{
  "n_layer": 13,
  "d_model": 640,
  "n_experts": 16,
  "experts_per_token": 1,
  "d_expert": 352,
  "d_shared_expert": 640,
  "activation": "swiglu",
  "moe_layers": [0, 1, 2, 3, 4, 5, 6, 7, 8, 9, 10, 11, 12],
  "router_score": "softmax",
  "normalize_top_k": false,
  "routed_scale": 4.0,
  "balance_loss": 0.000242,
  "balance_bias": true,
  "router_z_loss": 0.0001,
  "router_noise": 0.3,
  "init_std_router": 0.00923,
  "lr_router": 0.000336,
  "n_head": 10,
  "n_kv_head": 10,
  "head_dim": 64,
  "vocab_size": 16384,
  "norm": "rmsnorm",
  "norm_place": "pre",
  "norm_eps": 1e-05,
  "positions": "rope",
  "rope_base": 10000.0,
  "rope_fraction": 1.0,
  "qk_norm": false,
  "attn_scale": 0.125,
  "tie_embeddings": false,
  "parallel_block": false,
  "init": "uniform",
  "init_std_qkv": 0.0194,
  "init_std_o": 0.0241,
  "init_std_up": 0.0278,
  "init_std_down": 0.0278,
  "optimizer": "soap_variant",
  "lr": 0.00647,
  "lr_mult_o": 1.44,
  "lr_head": 0.00335,
  "warmup_steps": 200,
  "schedule": "wsd",
  "decay_fraction": 1.0,
  "decay_shape": "linear",
  "final_lr_fraction": 0.0,
  "batch_tokens": [65536, 131072, 196608],
  "seq_len": 1024,
  "doc_mask": true,
  "train_tokens": 441100000,
  "steps": 3801,
  "dataset": "wikipedia_en"
}
Below are experts of layer 2 (counted from 0) of a mixture-of-experts language model. Rows are named router (the router's row for the expert), gate (a neuron's input weights, with its number), up (a neuron's input weights, with its number), down (a neuron's output weights, with its number) and show model dimensions 320-479. Each number is 500 + 25 x the weight over its row's rms, rounded and kept within 0 to 999. Numbers have three digits each.
After each expert's rows: "comes after" lists some tokens at least twice as common just before its tokens as in all text; "mostly gets" lists some tokens that are sent to it at least half of the time. This comes from a sample of Wikipedia text that the model never trained on. Tokens count by the router's weight.

# expert 15
router:500504487497525469494481497518484467490510542525507476481490514531482506514553450480506514511494465491562535485538466535511511469483543529481463490522504520493483505475529529454480488579503477479520492505504522532434520503555516520524534519489513493542507515552507532513469550516506478525509506477507537497520533484529512470494476486513525537525501514511485492501495512501482498512531538460464517506448513480544513464523520482519522467515460468500483478499499490499506496454500490
gate0:482471480518514472496495501503520539499527515506502549511491499521468524509500514463518531453506472506551505508496475476497532439506514458531457519514497496526497527517486480523501463503500477513447480529515503538508553517514499478533526465481474529474498494555474491468481477492544476503501520460487534521506514529508526537464482541508513502472452494542486483515505523510473520517501506465507467503470489496517488471530501487480537528505466515519512482545525483480480478473459507
up0:562481498571482501487512492514490532536501520495528479480492515485492507537536492477551504528488503444486473465478485500532472469475461517498511521479496459540480506484496486471498494560488471474558491472523485502473499547485500516476519488474515467517464482535495524525487512498463508474493499441490505524506519503492513478478453497501462469537489438462493525460516473528519527502513488518480481511483477492488492480484524434518508521541480491458461460497464484494505504496477537
down0:505485528563476533499500511541515466464516543484547466525524539521492463483480518480465462547491525510487497509497509500523495513547508529529475471525498512476453498525505521426491478506490572522483521497546476515473496496468505495454518451549558481493531498512469518487492486504479554497506480548533511513532516489489473515488466505530548454525510464475487520499554502536494515479466512522454491504509480490492522495498482492496500465503485510484515528473474540518493486491476477
gate1:479490482519493523502518514517486491490531457457506438507489496516500505501490498506496504490497487534497514539474502492494489472490553536539529516478473493507497457449509511443457536483520503476483479509484468464486551514550469461561510491521527526474451525498507527492466519488504500481465481526527510471506486546496524514486498503497521488482542485493460522494513521508493484530504553471494495542485526520510510492468483483489528504493451476459489507524485562469507473477489443
up1:466492469499481464513529551499499507461504502558502524528536488505487525516536503517450457499522527523519494542476519474475501467480513483488466499511490483473523517474450487469429472534515493514506511447475479518521531476484465497504506489511540527492434507521501510488519501510469461486496482517508514497516557514478481508503528537529491492479479482468500520467514468488512503507517514545491537500533551486510529475540471488521509548464464468458518482499482535494476442496481495
down1:550492497467525475499551524470494460516520512470465471480508490494465481501477514543526475492481521467531472548489529477493525496512510510493487539476503534457502550508514491506510515567496462503495493490540504491488522516481467490514492529481489530568505514482559520495462499531482510530462512507551517534484518499500469511495508510514477467511512512487536523515477510447535475535514534519481483469490492521496476512462508519500538489508500504524471505538519456466484530525548473
gate2:477490490544516519525484493551455494483454484515524512518466496480445482425517524530483499469436502531473534531492488516510470514519458475488511487524522475528484486482468551540474510545508481499489476474478461513503544508497510507502543497504463447509477537471494492445523504517487503511489485479490495506516579492500452510539481502460478454503472469544480489507522531524491534473493489532484480520514510496542513556594477485525515536502510498513502489521522515522503496484469501
up2:517481495489539508494520497532511491487479492516509525519522437455473507457512512485467495475515488504498486508495523476505446476484494514475553515481479504526448504502506496506526497464508459501444531462507510495522461515531493578527493437503520478447489472482530485518475538491487487469522510523546516500483488479502473516505452560464491461469500524561478514475565536530478494499511525512502532494507483537505480481537494486486462521482482507492487506506463513482487499477478490
down2:505499481491451493458537485493497499460501463511473522490512472470481499458484438545475481488514545501507530480492486474495517470498475459494540498498488491491455470489507521503476459527482594502498476492486522461525540491480519538559515535523500497439458491522471441488493478490495459480484521494471500500507569486522515495497490491536484535489490475431474518550483513498483517511475492479509492505481508511457506505488525474494511412502494483493495527523504530492511541520540486
gate3:476484500454517457516473455512494477509526528535505533479469485495487477515518484455527527537512510511475524503458467499447471500533552476489534502498483495469506486524453488486474466525513474486463517556490488531543518491515510508503552484485483554512489506532493480554483520526527468500511524514463523511524487481459511465497502495458486487478468481500525528509484517530484552510498520480521476482499479451460563516511565513511551494484412537513487495528460485469497482460525453
up3:451499545465496508507497504517446525464525487508467504492481491512484499520528496497522491533536496510473510498496498468507519512485515479482482442497510487522472518468468498469497520486485503509528478487544486542454527531506424501529524486552512502522510507526544501528478494524516459505510532520514502452518469512499522502518503487472510546476497467449527483526506486520499507476510528505521471498500518497495517508512486439479457507503499550565493493508530460485476511515507512
down3:485494528482491492516523538496475456517475518531460491550498521505531549523483451556503494486495481517526558476518486476487502496523547526463474480482493496542524506540463498517494512482494506489514486505505552526511531504462454542511506515466484550526452559468475508495501509495494508474522509515523519490495539505476488554504532524529491538456486461501532435488494489513545443472494490461488513455466494497487510493499509481451535494520493511531498518513518485496511510487487467
comes after: " T", " G", " K", " t", " H", " B"
mostly gets: " far", " Big", " Ter", " Ger", " gar", "By"

# expert 3
router:480495526489475474495489507538484513472523531447530480530490501457508515510520476526479500459514493540514529523488537526507504458473493481480486522475494501465515528504522529482521525477520530460473504478495484504497548516519553535501521526513495488529481529492519490470516525485502498482543505514511536508473524509487515469546482463510546496506480474485466498485550483519472486518486536460474477539444444527512518497547497470510543493528481492528525498512438527478451527500545526
gate0:479487551518499506540494522516532531470499500491492521581503483454457488501478530468487490516522526465525501488508447450454500528477506514514464496507526438517519486456478522537498540506505492506449504496520479477548543493473484480477516501493507516515480538497506540500494472508561496500513498477518525512502504530521467524495487495496507515496476485501516480490523467497453500516502535577509454512474509466545532504506517491488517509491485499518479524544501505528484447496563537
up0:527469556523513442496530511535494460492460529545528503494504497489521520500484501468451527513485476487497555507448501475534478503472488481490513504515499489494499515487544543464481539534481498460501507465466511504499538475474504539515509506472481495487502486503509491500530487503477508502510526486534517507508459476465473548525424497481519460505494515500539507499505487509515489570493537550508513520521477471509487513490505475523487457568509532511471468496513486487502486486485500
down0:551507507536479523486488503456546455528495507501557458521512519470485503489484531487461519482487514488554501511539455488546524507473490512494503507510497481516504454529496477545469558486472504526504531529529475447472481497469506509562492491514531551491472493470480518561568490477456532520506513431488486507496518510535511484501474510503535509517503466485502500517522509476541497488479525496461496514501528505499492509480467484495543498503493500468479504517503526518505492488505496
gate1:503540502520484449493550499565520505526483511462510500468535502518477460490485512525523495509521511573466548535466516534495479500520533514497490492466492445477463464522473515488501485507510494470546502488469519502491515528529475503501523517462490506493498508509497531526496498461498482500540509479520530491508531535515508467472514483497500453508499456509557550488512457550517515485491527525513493522470535481499526510522497546484512533522497490486533512489473552518483477516509479
up1:508512504542536464502478533442495420526550523516496501471509526474490482535504479476511525548552491576507505463484502506523537512491500482525485524521493497494501487491487503499467488536473523516482472519484520459527482542485509503474486496458503530521488512498464483500502468446494505537479511519495497505519521488495469440495465498507502499554481499514542503465495513476517546511525546529464483486475492475462521500472494557497542489495489467508523481495546516474447491492496524
down1:535509569503503476507507528497521487459533484491502487489525512489474495512499504530521462477497513450461514520474535504479497539539535531531521488494528499493498521453524516494503469515544499501530461520480537530524518519490500483498529502553493532536472525543495491526491481470503499494485516513522485535486516504489497528493503508496477514491483489505460476473518480492509520504528531515482505502472494524484458481464529472504526475510482515531563503533479464476505512484514487
gate2:527498531508507467490483522540501518505482478522476515452529528507463489479490527466521492440509470556485480489514494492532529518499438469520482457506543500481508488497527536478512522513522534459511512514544508524503500517488551473517494445467485496509506489509502508517488493487481545486515484522512496530492539471491502497482466513521507500477465469511516448457509483494470498480564552521505475536504513478553478543522473496506472501511496488514442501457504520478473497519436506
up2:505491504513535477527452461493511538542514505519524513499516461468473504496487481454470455501518472496450477519536521503461543512466485469478509506523550482494468526544526487485538465477500523489545453467484530478530455521475496512503494506483505491499533482451537513515483463511503468492527535530518486514510530457525529540468529505462476517511492476486524526557508503561486535454483498480511488525494473485484459499505500492512487543505475479511519506482498549470448491497509524
down2:496476523501506411527460481516503534485467486498464449516523467563490481494495505513503502465519548518538487457519494524484489466460526492492550513531519544484464528493495479506511491462473548510535495488491481520530481535507500526512508503486500524523500541513508502493487527465481486509518473479490488503516512462536477520471502483498525522511484464468494496539501485543530506467497507490513510493490500475476501468472547512486472484454483496494494481480469561478495466538527494
gate3:513544479483495494515477481488480479501530516494514521483500520499468462484466554476475515531488518510518485490508463554481480501534525522499485515475492504489500507502531494451550491499487496503497505500516508492506533525500471497513510520487491503493522517489511501523520466495494489472507513490516478508541524506466502478552506516431467543427506508460511509499485556509480491552507484482487478513441465501495525483481509478449496524474483529533523525493495420504515523510495485
up3:537468522498538514486488514516481519509468509488487479507472482453494503467455529466512455481508498486486499481511521487478522504499480433516532507493477451472510458471473497516508524473531482505479454497492494526478516518560539537512488500486493494495474463529554512503519468546504452498523508533542509543488501537496496531472493501494457505497488504475479496523499493493471517540511549530511506500495497543464499551541455513501468543496479536524465501556498528506443557496481504
down3:532502446497484497533536531520501531489474478522477472522441539529509523497504505540501517550500481448462524494489456510517477469509538468467475494471493524514494507499536517525517525495475468523525492475560533519512517481533515489519465491504489502536489531466498502505517500511492481503510515525451511510569501520479474546531482487540500496505499469506536497492497536536430539519445454473508483485450491457490465535478501452527511492511512493499512498516510488500491503504485509
comes after: " a", " |", " the", " and", " of", " in"
mostly gets: " passenger", " job", " Zh", " Chevrolet", " television", " professor"

# expert 7
router:493497522500495500492529487535521498455516556506570493522509487479539494548498473518502498538493532490529466489531494479522526470478494505460495486435500473509524510521529498460460503463490521494470510500486505526505494532531510510499496484526516521519471521492530511484542513487472501524502516482486519469455519473514510489508516496494518506499471525531494496489515512492501503493487491533482477494491495492538514488521479488494485489512478495534515505481448506461432535434517540
gate0:477517436502540415515517515451512540468499489438516514550477495501486475504468506516491484496487531497503497474516526523483499481470499503525489492555497501512522479475462472483490488485499527520501497511508471522510504464539503460511524516528472513490495521464452502513521481512508511525499487503506482506476528531534532494476497510506543478555492498459531473489462501510493518531499527534468488502479489525534506487483454441477529441463541511521521504510512532526538496515527514
up0:529478528500470537476536522512489522471483540515566493492526456462523559496503508488536514492441473522512506454474517461518479488529479521454491523496490441507492495551514523477502508488505453505473529499515486499518517533502491522486488497487509461500520490527519545485471511542485537472568517473500494505538463532431518503504492490506537483473503511523486458516477486504523475499514541522513502482480453506474501513502505496497490459476502530444438486535518465524506458491453516
down0:470536537504454519506540522505484481467479495514497451489470481433461491487444493533526494503477498497496521492570462518501463505476463488512520497515490464500532516518487498512516509569452475456479480486548493495501516531498485445508512453540492509492455512493477499514497497513507522518471483463492525508506517509485487518479517494514546472562536497464488477500476522524488506466515488500482475513502508461501490511513500490482515482476491501465449552486488534496491490468495515
gate1:496520526489522453536532532526501457485495494530491452500511482506504518485538518508470416509508492549505500514458515509452484489489512491518486481504479484505520475503506518442490532550496520475471495484482492478539494557525491483487512511482502476507513472495509515509532490464492507482469478485511493468544500536510557485514577497510497515530506504472474518476475451522541522453464510532494512491499503479498491445487478500538487508494479521461500479480491490495503487491506485
up1:522495485511528482537469538480545497534506486533464509502513480524490485469486484512528493505502488477534493558506528491473499504513512477530505481486482503493511512520471527518528478539481499497490444474472466541493500495498480490442526493483519503531516503484489547465504426513476485502485471519543496469529519508489506508501532517494444480506469481546493564518477467462537521492486534485501480513508464506511476496528502459538511459445450461447450476434481511476505463466495526
down1:520494538504512500473508523485480502517484493487476495487466484473484497490501495517503488478493546476534549564542499465546483456550564487508541512521536510534508523435524519493495500516508499541480467521532473500466452513513490501503487524486496499503465511469501510474476464512486521492513507489533505502532520514523507501512530487509479479534500476494509550519476527466485511560532517470477506500495502469505444534480475542518514488489476575502461501479476476493496498506508454
gate2:524517487494497534516515483504496473519496491505501499494511532471485503505479493513520533517472526570496495468499499501484514509573482499515526477491526490498499500550474498496510502496547479468485520494508467531499533545456491506513471496537467499494502487496519483522493497517436484504504454473516499525509491496492518522483466545503522503472465466506506477472494440518475501512550519503512486536502487470474482491519493492502490504496511522473499469456480477497470524512503514
up2:491533504496536457467492506493510496532475434533494474448512461459484504469497502457483507479497498496464505527553481502526491470482491486503474503496467486487489535541482542494507486486491495507514496474532517533479507545474488487495510466470543466501471479488493526533462527448506548472523510491511483518531524487514523507514520491504486493460488488490466511490534540504507492533506533528525472431483515493525476521522477515498496498496459503525514504510507507475521510496544555
down2:494500521513477485489501542513538467542494512509482476480506491521525463537460500517539485528499502504474476499473490526577485478520521473481483522522455473519521516507499530507468522493499483461500473475492548493455516536467512497463488501504495530498451543496460499514484469486512521500490466508509477492491521454516490486478490467479519493474510478482461487528492542483550519528463508499486520461485474503497504541529526496496489449528518479504461497518471497528498515479563463
gate3:469473458466485475567436482465481559496507485507473551513514480506523501488451520432501526505477504491466475484503488503474496501518529479483531558509509532535513501517515475482495498477493523490499474507513525498553499498500469528544514467472500496498508461540464522496514498476471443519516508522520498522555518517526479485480501532498474457489494512522530541517488530501487506522462480511521573488506455556547487527525478524506531522487428484530535543502473508479504468496507499
up3:476451472510510546497476494507487516503501521525508482537494492512504552493483520570470516526481489486507524470482519460524528464480483511492480463441500493530538477499465504488489470506475460515518505461501510531496492506510512479472486481520532514496487497513472490495555550508489469471487505482535472484501509476538538535485534497484474488523487508490505525491512504463506523483478537486493478484503536485509494498495475522469472531504488483536471511504478481553476487517504524
down3:501484503516494505480481468525489444495485490480552495519508536475474525495512498550475491486502523505495521472499497495535471513515516506495467489451531513512522521535461545542499544514508506446508516483494508492500531546489500475509475466470493554522501540477476515515516511481496500494490521480499542515543500545459510530513527483546481523518478465491468501493545491488480469481521529495494444513530455466513510487476468515458513504488557508503498463534445489489447524515503515
comes after: "\n", "|", "\n ", "-", "==", "==="
mostly gets: "|", "==See", "===C", "==Early", "===S", "He"

# expert 2
router:478481526482479479491529492536492508464520535458522485524484497467503497516519468507475513459510485538501513520499531521510535478466485508474468525454499498476512544535513533499508520489531540469489507489482489510507535521522542512502514520511524480516498521493523485485496537468498485477528517489504549520471536511505536468533491464511540503497470473470478484481549499532481481511491523457473471524457455515528490493548513452508525482521474486504507495510457501493459539508559539
gate0:450495478507509455530538515493530499498514515492478515527465491536446520552477500537525510513512480522475481466554491475488476496516499474470511493513561495501510500451507474499473531525536530540497513491470486458493494543487479488518494504514492504473501486527485554491538540484521520522512481510490557485445492553521502477522505527470528528506506511484493501529466525520511505504505496522474466500500485500519492510526442477519518509517449482476480504498473483520407487516534560
up0:542509489487473535533529503489486495509473520485534534488528485468519524486505526479470516535469452498482517476510474495504489473487524491562478520523498428504489473481506512492495453533488484498495541449528505498530529483479467482549508472448475528530501491518488495507541462504502501518512486513494508500513483532507501485525506544521470469543492464498580492562498498522492491508546495475512524540442541488499494519479511472500529484458520509540489471509469509493510451525522519
down0:499478499489491516503500470479501514501537458452513466542479528496496491493497567524448521456491507456481512517506517449511497476520517447521470460524514466521506463537500530476510498516487519525488469438497479468476493516467527504465494457510517526474508523522485525492495488537532470500470501470522472500505451526528522506512427491508504469514502511502522507516514461476548480531472502469474495510498512554515491493496506473493511491513505487514518479488475549509527502511541493
gate1:507536512534472495511496525496481505452463501525516420475526494511482436487465478481548483529509483521477495531471524535512535490520498500552498544491492484529502523476504527521498514490494505522472496488475503453492497556526485480537495472495506488545500496458509539494480512483520483512528498501488518467514535464519501486504515504489553480520516475506498461526500494555516557464535555496486494535496502510480514497449447493528521511501462490478509479498513525528520482515479489
up1:485546535488455411495476502470491511479488513497528504493546498532423471473509511509509517462485482476496522490428520502520448498492474477520499532505487428489513518456464552539477513546498505491442434495462502461518541506516501512479516486505518529520490479503508493481489485462525464532497460501516516507542550566520480543504528513485497483524500494471475488500500503502535509498516516556493479522480509508498507488526481515505501484505509486488531490514523513464492528503464473
down1:477500568500516540491517505490519534498476460519518512530511489498533503476482473510494455502555536467403495571500517454519516511502545466481531492485531507462470543476479521503520487457510493534469516478487577519504478474524456513502492492508537506552451514475510487532518495530518512509491525470522483513532474537508489535488474488516499481488477498521495453538445462457495480537535525478517524496537479530492484447532508476516526476499504490537502518483499488513486473503521521
gate2:492444519514527496527489533534490525470469524531508487465529504475485503480505532523527533494449436506497532475520476502530505526461471482489521457532524511479469488541510500534485469488518550459503508494506498487464495504494505519546536498496523515556475467487487524506513479484501534521503478532488501531523523528501488518490501488466530508475514531539472513455515503493498542498558573467531504505512508500494495526535519509511515514440511480536532524494520471461476515524529475
up2:490506506464508457487504497475509513446478523506499500449534484493480506514476473512473494482504496519506517498488513481469475439491502462475496518503451500486496537496500460501489502486532517516479502482534495493502467524494464531483483431481519479541502499525526510511481535501518503443521485496474499488492436526505464455518526517487448499472509537532536486481528577497491494530510475518484530499532501500471451464481526512500476484512463520490464446533518526489494520449533494
down2:476494521542453523519452577508482491495506463494520522464491481472486487505468498495487482508485511526484510535518546502526534451501472526464464518476555480534476456505477494447504507467488541476505517529487496526554461507452468478518496521486478497485475499470514485529480475505481519561510537521474444489508508492541496510504537510535495532521477479507480547498519523504512519484512524526514508469529505502505529497457479496488549483454514512471542441473475533470472523522531524
gate3:482538496474493461518471478527500460473502542532510491470530516494451509543479492508498500528501523461497481496486486543503471474471496556504543479512469533503512565508483508478484475517458495480510521510537528510493501471494473502536524485478467482539499479500475487484466490519488481451468554497539515540535518558516525466503501478520493489482467479487522547508497521476508519538521521500502505471492483486478492471524483498492510486504480562489525527494484514471485473536513489
up3:479489493500521501488482501534501488531512482524534525506512526485511483556483482519554506508474475520497514456510496517489503521486493463468510507487480480537474489497510512538510465479500491480495488515525465506497429485522443471510504466504484501501507519489524441509544544541510543470443526516529524546528466516516536528473465543488466509490489473547512508442532488514489500507485495505479468494480511487534488502504475453503439503502459523527495515508526450479538488521495519
down3:474496507479509531507524483442491495489477517536514537492453507479462471519473507463535469506525517494503474480495532468515464488464476511470492511476483487526492476493516518524511530484522527489504465533517494511473524455503538529468504453458511522505534504474511457477461551497543482471504499461476528510490527522498495552474474460452472521504522473544536487474508491492540489476485500485499489497531478505418474490461453483503484484516519510492495497484479517504509445524533513
comes after: " |", ";", ",", ":", " —;", " as"
mostly gets: " Atl", " Evans", " university", ")\"", " BRA", " Ben"

# expert 4
router:474460507473461453521506499513523504539509516483493479507515465479466454513508484504495480474500483527525463493526485473509496509478519551482464509516485468505468480448488509510554502498473505499482489514490539509528488512528507466447532507529469482444456486517527512481465523510475439527492501490541498515482511504545517495510479481525529555502463506485490502477491522517447493519490512496479473500497504522530520479568522457497557493550485528549503545529480506542510538493520523
gate0:479466448489536488535524481545537499496497548485504493540561517530514477524487481523519514472489465475530526449486483467530551516537510512511434497552514474489492491452473464503530473524547493503494456492474518533512494504561504499509447479458500543535487467560508561467505526567498489521483496474518526497473471468466504493516512499538510481522489511467475499480529458507521523490547483526497474516472533502461529478498462518485526520502491504487490486549443478543480474457523535
up0:528473527539501526510506515531508485482502504484502517512503505502509510456436500472488501538505495538482484495478486502512443474505461452483477507460520477505497501503509462476501483501505514523535552517468504520458494521485524475444527501411512523534518527498497498459524456514484496511482491497512519464511534511515491508490483541486540478474501473501553479473530482481468495520498488519474504507533494484485484474490516473529468491508507475465485504466488475487533485533495499
down0:493494531509496491468508499517499499497510479453526489515488509461504507506524525544508490496484504513506530482494507515509509443520526517531524482535508458534464494484486466489540545510473532499454443537492473474497463493463481513531528472537513491501535488501509466506539503509505515482529526513490500501488456505508457490562467517489500511511469469512556531486511510492518462477493479480534469516484501500534519549508511498493518501472485481484502487477499526561488512502492508
gate1:469466530491480514528481491489501485489486524551512476493489449464542518448493520500491499455456488522485524493460530497450458504503540494498487493504494450483507507518514509481492471507497518469476509480482505496520510522512486466507484440502501507515490517458537502503519500495533479517445482541543493536510524476476471493485512489499529478485488476481488510526460472523449513515521560499491524472504529497460480486474445488507510475515506520520460492495538526475540490505514519
up1:537495487504479511497486473506505500499514517512445494504501454518481479487487483464494475534531505502519469482538513538492487495489481532534485518525514533435505569512475529524522475500432514493511542532490482501517462512518471528448483491526489491559463519543509475502515493521512491526537475490509495511557548512512455514503434479525509478458487501521498539491502450514510529547475517509505514514501560538491530499502488502531509504491534491517537520507499483491448476497479488
down1:476488506478494527529530539481521531471501517522464493517512500501481544486501539535475507509517510525491452525506518478500490488531550514542521487497485492464479553500497513499496475527507499509485511506509512519531509532564507478501495465559457454522449532513527496528506511480534526487478511502517476492486485514502468491488453518518507464521458514524451485538523518439481542510522487500499480489504516548524498512513526496549480461505456522505529510504501469498509471466512463
gate2:532508466482459505525526545477483517519521535470472495526513527502500505533503480513535475484448518514516518511551425520452466493511478498495551499499577529508517527519531524497496485472486470513491511491458490541470468545522478488459516502510489515507500508480517502495493519499546474497503521489493496524531516468496497482478497473495516484495504474512479534500497464492525489540544488479497455503542522521509485505552474532485486525477491542484489502461480491486498501485519477
up2:534486502467515442524499503471521502510502458512486474467488472482512523490498530493488505529498487483542516503516528524541511510496522483443508555509482498536497534477536471522501484466461540462498471471495487506544466576499473517518480524522528490486485475440526501501482464539495538489499487502491525478478496518484533468466520474486496507424545506455551521553488505483481516500495524512500535454498462453495513501501525471507474505496453499547489505470551501505472481504504518
down2:497512516533507461504531474482486504500442497519516476463466454451497509481482513447496491512466481469525467464556513478529516502526473469501549497525496492462504513505518501504513456477521494447483531517445556503489516503507483488553512529487519491486486494497519494502465479488505468532489545485475502502531521495486502542505489496434535507487508501498494521513531474476486505501522470484476500502506490487560472510485487477485478484517561466509486469507455473515488491550510439
gate3:518460508449471511529454491487510521502481484523525511471482484477497479493497498537561475505531526461485508528499533517502478499478526477540487500474511493519506527505504523465507464492517495537530479520477498525479499519500483474520496464450491528467466525520474527517466485512490521476498470492526518531492497475434462495494546458502525501517469485506500495550468484519474488520490536524479490458509516524515491485466522482467531505521475542476516542522526501499476490490517492
up3:508510510481514492481483505521448511511519487489542544527478552507516481576529501517519535461500538502488462467537489492530490500510459499513491498469497510517495520510523495504507473524501524521522484524500503527476538524554470510543476504475513500517449522512527535500546486503521435466505511502543500503512509490513562499505493471455460545478454536499483475529484459469498511533505535490520500490505549552451533511517490460513510524512502536512504515542519537496492494488538495
down3:478481487534513507489476462459524481505486519517498535520503540537491491466451538520463496491524475508500513433479511488484504517515515502481554506486516483486518491553502504544490455498511521493537484475518490516494516514465510488463503493512484484543487520503526509568505485497526516507517523552489506499498486543480493522487470517494479490493532469516545512476456502481498491512456458464468510504473460427474498502458501519517479534481541513490480508485451519487465501542539515
comes after: " L", " D", " R", " l", " d", " F"
mostly gets: " Los", " less", " prior", "–6,", " Las", " Last"

# expert 9
router:520481549482495454503489497533467459484536491500536463536492542481507507487503515486464494489502520504504524523498499513531564496501503508490511556521489511500485531515491538515515510511483502492499499492483507493480500522495560538492536499511511548549457516473451491481523503485536470475527490515486534545504515578490505470525492470488501481557488449472508524500497489537521502564446492484469494486489503485456527494500502460485499465494495523526532514533488489529490484492510541
gate0:511468435482480467526488557466531493473474498506504491565465511491460554499470506487517495489523498484544478512486493505470514502499478481496473512509471498536485541484482454458520529525495499508501517540482495504516497462485486498518477532486523543529470461470496460469504532511564462515513469537512509511522518531499445528484473518503496444486510524510469500528511497506522504536529560488476502460452521510517541510501500543500500500474436463527507483581461515532497490521506482
up0:466475494512468458479520482460484523453487479460513487492499503462555503526490507497520475480502477497513493501499507491515529513537517510494516541500493450519503489499493508522543510503474497508495546541520476519501528476444520515508497538428474486469516509495513481482510506552487500534529506496498512482547503530495463471455492517513478466562509516491511515502511488487463526500497493531521493537456490457524502474517504467519509477509494511480516529495543495495503498504510532
down0:499517545485467517481514435513509524458471458503558510562490508461514484497467480519437503522491526477531506518476507502532516480471496451501474573484507468535475490538463504507488520479499470519493478526543464475514494528462482502491512493504500515535518526448519498496513497519543535539494517521525483494466472539492473544502481521512501490539464500509508477522516447456499474503522521486516507507513512465523543494476539503481514512522483494519484476476516519459491496514533519
gate1:511487524506444513496511477492462504486502507497474455535506541524526517514468480475507492507483481493499478520494527545504512509517538517509499475489479480492465445501509506504499462479517495472496494500485463507507500500518510494495489476475508507545506485490463465503494513449574476510459489528470491505515534543482521476507520484489497493523499508524533502506489502488525489478508486510523534541524492476511522482516510485455522556517490487496481473495497553504470463470508516
up1:493496493491515476453539498475488503444500541503458469459468534482519523492512481506496554491517471525502481539515482495528501455491523498525488484539459507510498468506510486475474484531475533501468458500515480506485525526529488492510518462562567483494503465489510513514481484509489516492489504497485508487537528523513489491494550537541509461524529492507519502529485538497527518529501584517480500539430552515504496525506519477531504524450525487507557498514515512535443498477485504
down1:514510523490546466533479518527550542483463547559457484462476521486489526491517506531488515472539544497454525498467506482451496484555486455494491496521501505501491500467532488500521511556496505534507492492520483508538502509490490451515510515505513505525524528497533499524515526508512505454500499474533459507499458488518504550536520527485473446504521475468550506499476514485526493509550488493482484491473510543487493477484491525475545496470508465495507467523503515455482508528452534
gate2:502468514477504495466495546514502481541531518502499500511488500531497459494513475511518523543479507570508498498503489521535539529526516485500482470506506530523511495521504525491458497510512460466485510475487415523525502498519503476500513483465447500497508463516495510483532515522485509520476508517500488523486546528511463467509523466501471484495433477451483495452525479525512529526489530523532478487516500558520488535504497481500445497498476503469523443492489494475465502542508517
up2:508510477470504443515505513451527506491478451509511469507505486455453526458459523481467510490493482506500462489505513494504556504478505509461473485501488518492517535520475457519504516468486508500493552499490541473521509494467525540510524485486504527535510431552502511510471455525473497522519506540495487487524470514495517511535488520536490507464498518456503521472501545500503495493525511512524477514487495484494432502493481521486502500469480499519506454485467532486504531454468550
down2:498503504512510532477489481515484500501495510490480489485501476509517469502496479470496501489465512523508528541554494492449482486531478499486544551504528537462504532493520559468500480436506514490499489461502514518536520541483490481504533485477508503474511486512479444485525448481552479480474485505519482495535484502518448508523502495464535523480523484465476481540489543481542520490462422494524478508504483492435547512450464500483492458549484486501452465492493531528480514502528486
gate3:521496516498510499588502494488477514520547460501509491497503458508494494470470532450531525486502516515490521484494486496500528485514522527532500510464527518467542533536489522458487493562478521496514529470445529515484511499487539491528499486484513496504499577499477543519478495562513542482527532505510517473529482477498515470493507482473503488515445481508481522529468512503491534475476498509455495487519522516486553506502500509494517478505515546477529492533492530492526489527479525
up3:498486489488499502473526498540504486548477535540461471498569523543513485474462505491514482525491510497509466508522530486566500513488472486485466478485489515489509492500520523544493520531481531438500473500496517475484531553478484505538529509534557458532514498488492460534529525476536521490496466521529518521505479505506508491502536497467498505517506519463496483505505498504505469480507499515512515508509517456450536515486450449486466525507524484543508521476498477474544500532499477
down3:501488502485499476493514519499548504506459461481468483519510534480494527520511469468523499549499498492491516492480495479493533524504558493491507500510499493530501474508462515489499501484548502538551498482535482501511489525487482530522462540519418517480451545498480476541462475506508522541515509510531514474481502522502532535452489488482472513498509500491492527553490455496490475549432499452481490489467536510476496460500485461507497476503522509510500522522496453535489501529516499
comes after: ".", " =", "\n", " ==", "==", "==="
mostly gets: " ==", " ===", " career==", "\n", " life==", "==History=="